Below are experts of layer 4 (counted from 0) of a mixture-of-experts language model. Rows are named router (the router's row for the expert), up (a neuron's input weights, with its number), down (a neuron's output weights, with its number) and show model dimensions 256-319. Each number is 500 + 50 x the weight over its row's rms, rounded and kept within 0 to 999. Numbers have three digits each.
After each expert's rows: "gets" lists some tokens that make up at least twice as much of what it gets as of all text. This comes from a sample of Wikipedia text that the model never trained on. Tokens count by the router's weight.

# expert 14
router:442479596562468547411554476581600447399568507467504475443536491478514460502536595423525529429519472436509448484454543555431482489403488544472501419475472416566513462495459493514430518483506460
up0:571542574537518529528411529485461561517489469444459547496541458526505423520461498493512443554497485531527550477533543448586513468411574460468526512525488495487482390545519548446527529525454599
down0:504501461489411494526534434528453476567440446537534456494509439518535504541418485471392431568409595501479561474523485544407474502461472476462467568462522489498483520561549540432548507509471450
up1:451501540552454618500494537499446465480532506543431407556544498534498428485477505481606469524573489401596467497456423447454513529436579491485458556596552528502447432544431530547441469649575559
down1:494544485528479430365488509477462436556541497488526599613390560451511511509489512651519484482481467474463433591457547481530513478454504468493531523479513507416435503542523476548547459339405489
up2:514532463539511562531471536507527481477516557453511520487545446504448465508479470561542610421575547543554601503531493480547550462567547484432481484541501490470546577408473585487430463460583456
down2:551489530539463596533584495530536434461601531456470558479476522508502545519487463407524487516447446394450407405418456505532471414528488439502530498530521499532553507596605550562475541603513467
up3:460424564563517466523438507445503484565524526518490590518485449465476479416584547374502552435479515557494485425495531466574523449570442440431477586499464442507448451438429538508471463532471559
down3:478424395546525561464549507499526472449387575531522548445496522450500514515453573435417543522510439448531397529513511532468485512497542432457503455511515511545508451588497528580547562429491454
up4:507496539494456505523512606513605543551541422493498549473583542481458558451520502409526492509541509506584424511492495601495528325484485497509475446463519475476522525495402447471381555546435562
down4:562576479504617531551585419489478452567546480539510556516402460484618539533540485412407539543605467490602549453519437445511478447486496526409539474480483501396533576520545521517474534542518446
gets: " ", "\n", " (", "-", "(", " ["

# expert 26
router:476504513422466575465547498513605471445494489544549530446486437523555442489534482453543433441538483498475490457491486486443519470563493562486497439380565473595515499494538465478482470465438479
up0:538483507439406612517569555575544551552460507526483536468469531545576441508528554422449529544560479472591511528515386475574526453477489482512443561395529449603389496551496498513410459488527539
down0:431479499489602531540508560478469483535533484421474569508513568416565530448505457522507503504465466308472466430527495420551586528519448410508479425549493536437439549499409524499598555573517510
up1:552457503534545511461494493505527440445518504518510444503501479515515469508508437484568485517425534450476483465530572492542629433454505508515506577549561598495534484494488582385616473546532558
down1:444557444555582594619560450489364519567459495478468494554456558454413512381518492487400510506468481446497516497527483479503501509487569459480446479555432463470454535524541543518468427581398560
up2:388532511458499459536452568581521571537473585425538501568529581483487443529483442469501522518523468495521583479530575452536573532564490460543485503487534563469461559528436471516462489453456442
down2:580462526508513497473445501565504489464499526489563574533512573445497530436488544523489504441464503432462470550513567380447451447571462496431474487502495501425538481455523431519441530472440466
up3:533498512447505484468573574571480501451624452551529445448540509581511483497447460491528493585535510470529535466380525507483580516438500434533498450412534478562454596441446515567467440542469415
down3:442564458421425550498566548467435458358533514590512496514573458518530507527613483500519514407481484512446469582478532532498472506484469520436479441447423412492376532570595487508548513523549652
up4:379441529462504414505511500501514429540417409453528518471503481533524440493440489569545507489461500441461602472481567477453567498540473394492509552511487462478504420537566461398589494481464521
down4:540516550617518531551550511404508559541431597455503546454508536455480593549529499383457468463481457453465559511523472475466532428434535491549403506511515494486493473449461434539495486457410542
gets: " |", ".", ":", " (", ";", " /"

# expert 24
router:446465478511551577461510456474529596504557469469484465435522502525437453474426477403530503549576468469485508473360479558455507440487535477450478565495529548495452491468497463511409517514492492
up0:519514538562527559537509456537529489488490467510402568488516561435556447539481502514539452518490382489470466510407522528487482590430515474501586431477561504412457500599519441476443500430516468
down0:428511534580462458517466558521420476427508546546431570457507510496443529521530478512561453512601523523512473388517491424515436499494442478555466600549510488579444588489451478538502585550507393
up1:598509435482588534455559448455463486436488479465505475500622460494476530496459479545533503449643542477593589414469560523598548339486511433502492508572441516459461505517576497467439370561505605
down1:546544522471555425419632463422546441484466518526459449540495520460539512567445570572452508621466531527540397559531556604485507525532507486511486509457553443531496493478425449560529530528514459
up2:515521636640461523553590592503442458540389479379539409487560553569525569544501558438590505485500571531504473467498574601492517439472527525545408589494552487539540566583524572472476544551541489
down2:569531443523551469526485557541592500509546547473471420520405498491494522462506413497490481449455567450529600428538477478493486549598446565406673519461438553562495470594592404418371455425489518
up3:496578488486535487586465497584452418484415512474529513532502473559469477518632473540411512534515520527466494523527445544570452533527567510466389508491496589489527467478425505562495515619525537
down3:544448484436552489449494584545427511551481484539447557463513558485437577525509573555486527572443452477465565500577428512449459494569478516528574460515496574504553553511537467476479507443488434
up4:513517520475523549496456497586499461472512641472531517496368488553576512544578514513502512481549425434539642536473455465574475410499527470442511529514467424474486506525473388495458466552518551
down4:503510514450499426511520424542533476509436481455453386453481523418394471461635541525554517559470527409541471485533498516485497532523538475565440471570564458433457401620503526520562435599491422
gets: "s", ".", ")", "er", "ers", ")."

# expert 20
router:473517493614495630472506547590597483441499503488416520489415502407551458452548450426611509482578465602495562446430487585398500463513528561455518463439563537465543527394507523464399558429530523
up0:538392471487559467526493470435540574494463526484449543563507496411466539352477504402514583454514536483448575395438523544508475400431470562511523517513449527514437483543543476511539460580568481
down0:449434532486535487439475541541535459553478568514581531468488470489499480552470525568488544481370521546566400540484503561482471510439489408500379523462396440393534475520463441496468500551470558
up1:493395459524459486485467627545472565481508471524529451503558589440577470478503498519520499470506489540503432416434433488448552408512541542494480540529461491581593389427578464475562528477407506
down1:521502485441419538467447488518479504477480520531476506541521497526515424538429574501549510526480461485526454524535479375484445504451527381534414481475459526456434491472545522520541514426503510
up2:498461473484475492493578593462450505489458557520485480531589552457499523528485503463390492404505507494518438543557598437546482465470508524532460376478492528410531518486479565538543506503465560
down2:506449517507465538481520423460453474462533458517541604589447477573417452503505528490435485434488444363565541530569474523554626581557518495432499446496538482560506501446360541421531495480540511
up3:445492559591511529478603543551555499533473569547423502398500549500568568505506557563537516545510522514542538391445569544533481500477493508483469485440492471572531536498558361450495446455500457
down3:436480543570541460596627521461462528412463371487528518476448475498504439514465494390495536513424482473438461585454397476474510586535512384525436518508433429542507457427507546553561474589543508
up4:486524502570514542568508542488588437557518597423479472465534517447511537515587369509473578424469424459618434554491519469508476558557525535437514450515520531474563442502517537499515573465420485
down4:436453479510655513534465501419441402494566480537412545505478592454472427428443547429528495443426514525536445557371432468502446458497477484489492523579544549454537559551533544589510470414448449
gets: "ing", "ed", " with", " of", " is", "es"

# expert 5
router:496483522464559502498541490520544561599444488530499547458465383529549492497455371522504476436546531461474436443418495576569538461505538492449501409502484458587460543520453507507510467489486476
up0:487440511491415535620594525352522490550523541529446497575501533534486477510531478481463472511505511526559510560474476525529539569537528532514447516525417461590589546488537520477502507562624405
down0:515578447511496483488499551504458530480578515434523474464515509494566546452507537508551442465526476523533548509550557496475378491438487475415499476420411552557533475512575494540491504532427533
up1:452573455466494489546558495513437522538526471453441510431518562416517521503456520620560547488490532427400523421479555494533494554558509475494548481405543488498510565398529443500550444492525555
down1:451505467436601433625575501491468528484502504557538408491426602464467550453431452440514566526409387550516424589552485517481540462471497500576484500457433510457489496477566560495509482549501513
up2:369601486504458557609458469543578540469535520536501563430525490411552467553494544421459442503460468485521499459472431583599574459421574504453562493425563542483640475553561498438599532423540569
down2:610576480553531523449544520498521521462482516532491440474483431416395472479489471461451497487464509527492501507523516508475564438498519519541500492588369531434453539514472409500504505519526528
up3:546570516482532539623571511503463437504548579486444529557553514448542543450457478471536554491558458539615526540510471469538612511478516497534590512511463538451481494520585464526395538543483567
down3:445501521564531495581512510503511491502489504516422437579479490464567526457519486436460481501550580546427457569555466549486513532546506513472454503452480493604484439554481498449457585601528535
up4:464454470479463461441458548516447444508488473456499480486448487515530483529550472520368568440511551416560539516541440495571580532556571471617441512478576532543542532559406566478508534443463461
down4:465503448530570440517469464448566551538495540472472505428550535535539493514506580487484509534548422570481490599493542459463508380461602494451358520499498475463434530524523519516502445636486424
gets: "s", "k", "d", "h", " as", "t"

# expert 0
router:531570644542509470514507473645558457495518509470551509367416430565440510518492490533480595520591485518514527480408398529481523464469465567542529436459544555564522572435453435410458473559504431
up0:453481525392513545530604547601469440487474559549445450499527457452512435581471497481508520535533480471448503368460490504526582466502484516540591488482533536508424538425508449612513459502549579
down0:504606528523447527554559524551475497507566488452549510524571455527411522600480536476538410556490388538447481526512440485582542582497546455410539462529436572462482498467528557480537521460673503
up1:484476568413489471594577559573566482478565458494509425492449479522488449479491534423565518332579506519495488546509422465465537545503435516488513501398539480519601504529481463539391520499524405
down1:459494435475475557398642517441428499534521464556555466552521513393489568587526497549526558578582484517473470512530452435564494394465487506497485588528566436527445485605486477583447450472595540
up2:547432548405387554546478560531518513427394474490509529493495465491535495475555431507467546446495474523463481508511463522438521558498551534456523428437586428469417476542484453484453485414561536
down2:467412504496482551479609522484493464445492450512493460468448581458498448507454426445592602481469589491495373491393492516468424455502492395517552438467545495561422444511517449462530414360510500
up3:492472457548472432475526513508526519499564556482525297508420459473465498476468441406547548520545425539516498563504473439503462501527504479492446465411404577481509524543467513473529498431537543
down3:486490496557555521475601423562558528529522523545471525470554474420580548430530540471463505571477501500537485532417560510505501474510448536524529399515467515455498489582480438526343481335479508
up4:512429434428509490443512518467530510547517488533532511474442457559545559459509426510595626528551548324496578542417448545551467551487464397472536495469516546507505570449554489526481518450532490
down4:452537475481466473468482493519531468551492487555472498473544460471462474407495482569402490617510592498403556448528506520515472499546356489521610507428520516472612499459443505503477454473518439
gets: " to", " as", " on", " his", " with", " of"

# expert 10
router:421356569519448500476508447461557404516544491486429466464439490440482467464462562506527460439541523526542507491499453567567473407552497552562523421419422596523468491416535496475446448475560496
up0:572592566481442437365484558494398519562443539513480517465503563435444453501507454512468567425487514447492372559527461576470452508548408560435563447421498484538584531451520468454559530487454522
down0:513504502476489510470547515581438519597500558568470551490493435337472497509575435521487444530510483560447504549569433527490502417493547540447536536520442586447477512513580420550444507501543538
up1:420437564541546528504490453502443385436531530542488605548419466503519520513541531522478535543465587435622490461466551454528418475515560481520534540463607593545453534597515490504444470476482421
down1:525523513551509495423482469550598534496634428388548524556565564567513440492459563608529504515488536460468433526539522492590575442468465410464522451549491520521499476489456444507400552487429393
up2:503476467520492489459439526512478539571454530526539523519518445509445507520510449537478535481449593524504480538495428486494438557475601476468517484533526571442551545468580545524461505574486534
down2:455448610459518516533458532566443494493487540492537592523485465563548438452521587525493504524498530542493553637538483494519478383456565489462528585498515504441472488507517547421466423511401411
up3:515468512534487492471482483499459534503459529447468545553528509508569516522516506515507583452484476510412529534502541557539436380475523530455454517493488478479584484523421465443516482419440527
down3:560539454469457577522457447531488556560496452488487517605542473436448559510439511435547485502544511450435521447591493397503516487516438515523529416543513533524442478602527479471419520532489472
up4:576456465519457561441630507558512469495441569536395516484497441531479511480475418518517418581528485423520500511545547508481499572494510409508463436490441441500463507349544610469489478484497626
down4:477541543448556517459538538443550466476559514552523521509567492426420515478578473515643545513480497492423453540479477437510531497489503487465522508466448562531484557454557443533558455408560394
gets: " |", "|", "–", ":", "-", ")"

# expert 25
router:472500555493489573424538506494441535483431549432490512519547524507566438491537473480442534515504516447534491471439518519576446405608545570465540551437456421580488501490501456493449354446493530
up0:578524537515544480376564498532508483539513477492424460478517520446514482546507459507460502516488480502545476434533498596481510464532568526478555462452464394467418500513497466392459552497453561
down0:524604421521517503425550352528568483418474552525417540483569408498522532467476502577473503514479461536479561549542549546538511571492484498565418488571483442452463467524460422459566517489570568
up1:405400433501522490557507562577464496393439522486441448554499448589471516501506556490488490455488440434517441512546478543418597531441544493562533498502512439528525546519412451453520457483588401
down1:504496461463445433506449482420476457468511589531429505494493494554474492517419562545446525520509486419491530520466453541538498497491473495459514562455522487480429544524457501520579468581451528
up2:489577494554460535473523471579456501492449475538459524455398534425432495541537480385441523451524467535528413517521543494478515528449573650488512524475556510453417466447498483485426487419496503
down2:404524508443558476471565428592444514550499575496435505551488456482568531498495538549486522513565461535429593489553524536445498592533465580469444485489520537416443504496435398563492579549506553
up3:446504541613514532441499438527433507499466502464576478457494506465548503552594517414557531544483517503447465508475514540518517482382485596540526487366513411561513467474536443493451511588481513
down3:472575460494535417519558584511436446582505367511525512548409462490482477445506478508485498406525561508527470543477462499466529470467486538530397490498521541467444546542434544544482479484442543
up4:579483505594567504478511543527518518507442450528496529548449524477499360469406688496524505497564558499467439522536399376511511453552461477445569444565492466503488547515571527487517501487385488
down4:548339588499552460526475557499604520485495524469444528561573592485449501446467555548607492453499538566491552513476544502497584533476420503463511516596431492536510544498534495452435393479557437
gets: " in", "a", " from", "o", "i", "ia"

# expert 30
router:395588498502512617490502446457506495461411500551478507483485523454534539469456500405477531487485506509441508509414469478458461482485504591593455443445516450505522539444497440552445523481544511
up0:507485450552547505483555485359426623456480604486435462465530478434557490491428544498375589426537552477586565559504524566516501502562504412415440481472542432501495509545542436511593500438594449
down0:475462453482534493488552515447413464400522476423492657502529542564495424429586500475454496554411539487501492463504464531520475440501540511554553507449475531479510472522508501531530504457443433
up1:419577438514467460566524415530493403460493454452406468490560587502483457534535541535568550452477542521554515496466525452533511469518415597535475478474445489529486507502503493573448480448419448
down1:466475391532508537520399465456534388532460503483428452448526565584541519383478467523445508502507568472500479468485568477510597507471529544489525494563516536491479464572530453481541397622477489
up2:509528456489471470502412496441503566496490475510487491520569477540510508562489475453451466519507479446499596449489542430510477570447463568549501507446637442565507474455406579492463454552530498
down2:532517501414462485458468517483525547491442448439457558476546500560494538474475549472574591482479467491505520451541534484512508493545440485511359548498566533509507527525564522533555394605404543
up3:557532495543506501528523525504599527529548555533573592491528477482486508475501538493541483489565471618565572522422601435497468483533485470492501463465436531548545441391466475444399456456684458
down3:470534456497516517401486528502486453520470514539473469465495539454517572535452479465502500515592441480431463565507574526506502530453510499411469540465457553479469597505567493498356465525515396
up4:485478511565549588504567499444401484509564600475421487513557526443461481500547479507523620460458505564472569485521476577470485456468492531493520471534518456577484438448445490485361524449567503
down4:530462610476405503502509527473450451589406509513521506556448560405415426449547525488437440418437489436565420496508482509542461444379534547484460555434487480491425552471477491498485483457552539
gets: "\n", "==", "===", " =", "ing", " =="

# expert 7
router:570507531424506550548548446523443417513575459451425451501473494516470452500481478457566492435529586508435434442396552500497519414454484518528484381445470485554495528530503558562508501498581481
up0:438462453410474450520455520540553547519494420356418598502560495430456558445578514392434552439479494457578531436492538573530564497601539499537502553436470517471494500489396439539517510536503492
down0:463382499555522508438492565533547515524529434551458561567533565463439482516499465553495462545507468569525487462567589566586463555546478562512425429489490533418609458512519457491543514626481581
up1:469468502509414595367545519451579607327500534505524484508449516524444547459567540450520487455576409588504504595502567512518539450524589538534497568527491558451478472419473548442513489467499528
down1:541467447442497458463589515520533542517423502439481541545619571441549535463515402474483499556446508496578509437545538502561523503514460397445485441538577447490463427511526447451500503671531543
up2:491575531466457592441505564546501574498490492554479545429513566531519604551503499547414425416536510495387587501431477532473483456468641522518457488512453450529501533540498514430500548570491518
down2:525560538516451488532545456466526503426564508552424495518537489541395587582476477487440462388398631499368499571499484462511502503451512397473467520463507541487522465491449520508545537497470505
up3:439440531572472544466535529608444508497407506459459449484470547462508501502530385464483498488557494515494474513470596478427493444549507503531526539551445456398549467491490530632567487467498577
down3:475545490504450481444454483510414439487496546434514531467442502438480507475473402499474496543466551451501476515531492513519472448505442504550594553546470520514519484528520450536553528487527481
up4:572525571530435531520529565451508537507560463433488492500524463467522491543461454508560434553544366537389620514488490471647520463441462551464489499519416568595583489349527432493559377480458542
down4:464528480491417467436559503540534489576541471435420595406525562407503521522471472565511568595433554674453544539514542509449446452533490391509608402588472532440476496548477559530489518537472537
gets: " the", " a", " The", " A", " an", " S"

# expert 23
router:402505559551487561515592476484487443386490505432456603439506508542538375507471485447586512438565467479463459536351475550515520475469532534569467513556510466566523382484505508526415490433524574
up0:492512459423569501393496477579490450437464551490463548468577634457517482540527422405467471493443570557432527488420524534507448366544358530529413521501466454460501453467576514520472486504530499
down0:418477371462401514492477530584511483553448453497544500415566486528538512513486406459484575413468599465483444509480461455435425536551387417400475386482515540472435436458458506427489545498421434
up1:571456491534590457511587494503522424531397463559543536543628484493530460423554505544502491444504531463509582386436377589549468585493582558442438410477440405460509471490469518535433486538475413
down1:516559512546536519475507533549562483445503534533481558535468583515484500514503551608484473417513532451560489480586472585535395577506449516464463536531468504475488540510529524487416454480515481
up2:508491463496502473351549484486555537478546483548500537537505533421488463481539553528536452539544437562502562517455524480551431496484434528485521584505563548505502397492465534418471485608435569
down2:407437601535421592546524518570483518543504451536538474578540489481549505493488473563459495500515576491427435449538475478553572571458457489462433480463409471468554497428472557497524495478500442
up3:538465403486479479456567429421437486496527545555519553429587538476556470462551517567550528536492482586559468597440505521473508553483573523492500474574525474453520456443514553511554443464512486
down3:437459395486447493449557509447612466479489476512531588518425514541500543551461490457465444539443443545436471528504477527565587446456497461471533521460447461524478529438595517573591437488426549
up4:451485557455457661613565536535501484500528425572501588527408607544468488547487474450534538520530533485668544436475546516422509547501498581587518519510570505494456490518553529455495415517565593
down4:512507523533457557568485589532512456593488492505557494459521517461536544545539451470453566435483613470476561441593552444489437553504509505457478494521533497482427448606582522467468454491546585
gets: " ", " P", " of", " San", " C", " de"

# expert 21
router:380518460485438486463508546509524525505450502500563448479527483461438401427565468487473446447596498495511474549434491577550527471593454552550534481418551459573501559506432446548422498416379496
up0:519555477508551468453512480566547467506552575530471450435420444467528500432477449457477547521515491467591555492513482528428540467551504452345502457478372495536468605508513460470608511393439446
down0:504400576493507493523512501545494449464512432538485499548494523543511537550610582519580465490378479448586455440525530452489436623467564427517430543521614550460614454499486448520476493463375585
up1:464505470553493537563628537462464501401473467372471456508435452430434534480467434478414597446534403581546446522493564445493441498542460427376482524531552536475553521471543519496457535411525455
down1:462481545464559575462418507488445484445516485458532570534551569515488483521397546397537511527444453534485446533549487589430535583470500485525501548583462556385449491470457424559516457487451406
up2:560492535560375507512424489476476503502544575466503484516469512459417559465431557495564609358574505517480512397444510540382531500556525503433500463476536508449479456501518464596593467478467505
down2:477479468531527579532430525558523525522452625399550461584560455513572460435469473493440511494421468494521475510428524560429533399433520398512445615500405489399570478475538481455542574463491453
up3:539442470580484545409535637493516532476542448514441449474451514514561441420478504473434581484486493521463516550457467545546448508470528528447472476473471455499514426561516465509458486494503538
down3:543480536540552500601533487529525516550546386480458557449475512475507517493437573569501468496490467513587406539482486485507507597497486629556490486565471500459492516400545473503547504522543494
up4:489587460544525594461563469508566465473570610522383557411483401494442482517397508450485433435581523511457484501558601479482540517523517509465512500529459513513538508485530502453465502593399526
down4:551446483495494530490514436520449506565353579465474604512578541476485404628524552564483507399534424564482434620527484546529537510507543428538451523506552519393496555468562394499533459478577583
gets: " |", " the", "\n", ":", "-", " United"

# expert 13
router:456528580500517487492505500510574449492459465524503469412517505442454472576453497501559569476560524500511438483431500529470571435444507543606567371438533459503610420526425547489450588525495491
up0:532544486533433463502460543524444433534520547430529538422541460547457424507501517629470397429489522428578527497430492466486458427510495485512541447562504498399422485467516451521451543539614479
down0:513536473485512506562471395552404443545516489506462402521547526515419538465520537510521508517437469498495428493489521561479536511494507416566492475594526470432442429458456510633389594527487566
up1:468457535420553535564535504472570492630474486466369481473517588495471452582427410452609468497563511663493473498478544499508476546546436478447468500487427447634431487466486452523449583512614507
down1:604451512488480471512550571454476472538477557591504506470505449588579495473565566618433501431495499470617503446491475529453482463570561437559474492500512480411610518463607478485589531470539546
up2:513600468558466492483508413448472478538567479557516546402490413500475499401445441439580535493477603548590534477469524524506549498497462518521569572505575487581472524501549477528455466512417416
down2:516551531439487444491406457478352510450537435504509489463463459506522512464460522533479504488572504521486521493441535540407509470606472529547480433413431492455557537506505462522485514527420563
up3:478505450580488554549520478500491457551633472589498507552553574522458466544490426457478468529516510555505479475459544540531422505579438511527457461539497442494521444511559509550471538428557409
down3:569512500578578473537470540475486388467458481480442444495457481507534504467488617473386485464523538551439485447543557562437495509529519516472520494491527482495520557350468498494517579612480573
up4:356460505529491476538484497486449516503509511455556500517553520513553500523543456524469471522534548440507565501534569508476539525510588447489478474441524556563415412468512477474602478454625485
down4:468533465509522531398514398536489561457518471498515441508413595459496592453517503452526545608562401534441545500556485507553418625556526434431524442513518499467362522533481452452548529546434462
gets: ",", "-", " ", " (", "|", "),"

# expert 17
router:479533586469450532552506594552489473501482428504508608593514459519610530561543526541472490513570454553518480455415538499569636563589527512439565479545532411580526442430590474528438471498520500
up0:552521512512435548391455458572493447470537508510548542495489481436491488578564542508459550444585542504563577522521472493530459450516508540475501528512480432570485513407498463582518506464465397
down0:602546520537542512458646555497411586444390536521517476551457495504521529501498467479435442569507560418557517501482533472542574523501554499435505561529505478473552436503576512539512440487464530
up1:570481521499466602494516510472518507443437461504560552528499446367503530507463509424521480504554581461502499604438391487557528521561593513495517492497584504486469460423480480566589506526478473
down1:440599497501500499502489526520530598509535489537410488512480430446513502384503500423428603483518506422474436574539570622562501512488434520453522580479470553496510499453550507548518500437470525
up2:453448555521415585497511596529513501467578504494582517514480538502539468516429455454472511419484506475495468443482495468526533519550573505560496499470529494516473504558535534515520543456505604
down2:493499555572475487513472521450467452505464495573548547439508556535415483559532568555543559486541512478503494490450468486504533482604483440505510448454434570442532573504371499570430440489540535
up3:559516494501582500494494558496482521499472541522457422512451498584519496464408515511494542513586492565481500467434574550423432515493387567514396539464505595516476596519519427563487530570515573
down3:478523478492563395452499541387506448505515589394509555491465489469507498548536419531468516520526497537443494524579479521453469395499352464572528572494501483540410546564540549404533523528501445
up4:516487535480493391517441524534551455446534539548476486459551509530555427491574474464451528461520480469457531614519404521603604504534406471522479418502586546530485519400472448595478481393487489
down4:407523464478464523455476474460534604466569444404499522402499492452458429573485541541516579531518523489508542480470500477461519491483431463605485520545568499495501563478367533531557452441564501
gets: " and", "e", "i", "y", " by", ","

# expert 19
router:489557549560499496474411546528584489446476452499431548435572473517516450575571455550503609463535509509479542461459532553618476503477493507569491485460508414595504453408439549447381521446561567
up0:502604474412446542373579472448526426407562523454543443471495611502517389543466478523471461472484586468438460540530479517523541519429477560524599441493504438461465505459490490539540554531449610
down0:490528517481461437502533452423467624554574523540503590438488524513506393586520552455466507530436533531608460563429500511554542435548543486449492588533550464462497518491504545449602468495486485
up1:553495537493507471414506569586576498410486584559488440449598467438555380480552495507438472476600547407483516584471492505522528458517580572519396506488419445544443527521412536533543438438512493
down1:504454454366440449494445483542501495594497536488480556556442555536496561472489525415559544464554480486563582590565490506466500518487426494498493522444435515544516480529576488500455476483560457
up2:509493567475551562462446503479497561460525533389555452607497520502562523484477542541536577503538400509462474483483469532544532582532499589565524502453483479480448497557476493492502475533485477
down2:466421465347502510479409486480477587519536499474547429513524481560518492487508390582541468488446525585555602481498502465570534558564484576509492468491500472472457534500481545547487542554447467
up3:418460569389488542486465397471428538542525481508545466439538535400492515538444498547454443519538556487468470515435439544479462484504427553516408440474483432507473509534463527496438443510533565
down3:479451428586560496495432521441570455514609574481474524477502521427544471573475460446616416511536485531446437476499477480577520599530521528493463501515501436526528441501471545526497510456501474
up4:512551578454538612497480539539503459554491451453523560501463492492548420460466548379563544551517440470462478431468493444432485428402448512450559488537431520484576533487506562467500495545472682
down4:585511495460531486559591587443450495502515494505482494509426510539497582580523500544486463554531489518565554500517483429532440471520500662477611467503459477516373565403537487614550377522496440
gets: "ed", "d", "en", "in", "n", "or"

# expert 9
router:566581636481447520524524586579442477566453494486466459505498649513457506470489542460540494485564486470477512462452558521499487482464479567469503514429541502462459485491461407595397512564459501
up0:499502587589467552335491499585518474523519446513466444487446425410553519463497543529481560513544500503559496517446512419522493502508391505501466463503608489493497486472516519526542537509449537
down0:409461385466491474412487544469427472599584514457448544474551476459508448489476431531469423464582487506495404415508458370494460446563514465468462487443553520397501557539508483480384428432541553
up1:455641509490416531563467573508518532510548369581438499564543609488493531534425453358466574466560525595532462440483517571474569534489482508449549512479510500477464502487553519476452469457464478
down1:518578616498592409473448540483465507550516500495485431515500480478494408500410514581495433466387450484569449487513447513586460521468501533545533514483533485576445531459550459544620570494533498
up2:521517506542437515486561486524546523503497465483429424487447446620440420491610420432582460454430483376470529518489520521492551509475481487471461491491458413539438469545529499497444449558455443
down2:410548503457536538534548549657484563533560418511486497512543485529533496528485514511506484610577442475584576418584535557544478367426606497479555445570553511578480409492499470497408567431434542
up3:456549568522467505479469481435541462461478608408510452534506546516513571514599509449521504567446478405509480453473597476433578520452498520460422453543500517471456443449549606492458506470641485
down3:521424519511561583459520461643451518567483568599538511475426455437501461482515510477498473440528405526562490475463508597593576444550443480529470558504497443578425435518489463476443543535501400
up4:571474657478506546427566530639525486483422483480521450417503556461485442478460495455542466472411527551527514475498538418416443487490499486560490422514496319651475474518617376528566519535475525
down4:450526563510451485575548453512433507512473531508550512424485399457433548516464504523513607538521500417410560432533479510546526530469507438446513576450528483523448509433552573508523590437585498
gets: " the", " The", ".", "The", " A", " He"

# expert 16
router:515518598406313548487558605439515495504571441363521463537542506499551380514523504509556431453586495430485512477406506578442536487514365516523549452420503460587489400500463420549520511483513571
up0:512589517588533564500540501509482451532505428458477560493440543448549435497475429564470425564519579575477528426441483535541516497554461519529518335504496385520480483443527516487457449497419547
down0:595433480422484400513480605567520483540409507549530533536508485440586453455493560581457551448525476534520548376409565531487415503474491589427500413490450493465390505487489503521558518499534459
up1:572468525482569504550597499593557488478500465461487521442477631518513448566603493550455523416613511547549439518525516455444442490466479545514491448473453432474463478543387504510487458545532438
down1:484437483573538451479533555569601514515424494468503491553407535541529612495553538376538596603549422517528463501500539432431431581391564510447482575458463604448466485486505517545393476534543465
up2:378468553483438410483516498452565511522479408490483463516518470489497553452489479520443607471472530585530461524507515446438592459469478501542532499518562559532489499533476480418519499584516483
down2:512515595434506477431535571588441559590497465528635477578590556507591562544477516391573521480528502491516482508619577434514407493476462500501522422521506485515448478528478568538566577493511417
up3:474544569495519494559492610547422434475502530425503519415530559490369504526428512464530543436559512445503494459521443544422467501530487551409538483503469478491534474543565462567467511448335409
down3:458496545513478526484302454534581522531483616500560475532536494607449525430446507424533509524484497593449436587545524472414580483510587428600393516492521444449538540483493453472497447421493481
up4:507387546486584505498556406520434495545516426515516528517417508535543521520382450492346544588560428523440387568554397541531521516466577533485554549593468575502528456580459464565488446492456493
down4:576563564515496534533536570453497501587484493498648505558505553528507581479548557565468417470366404522572366573549474445458503489551503525472501513524432546525506466515406485492505437575420533
gets: "9", "0", "1", "8", "2", "7"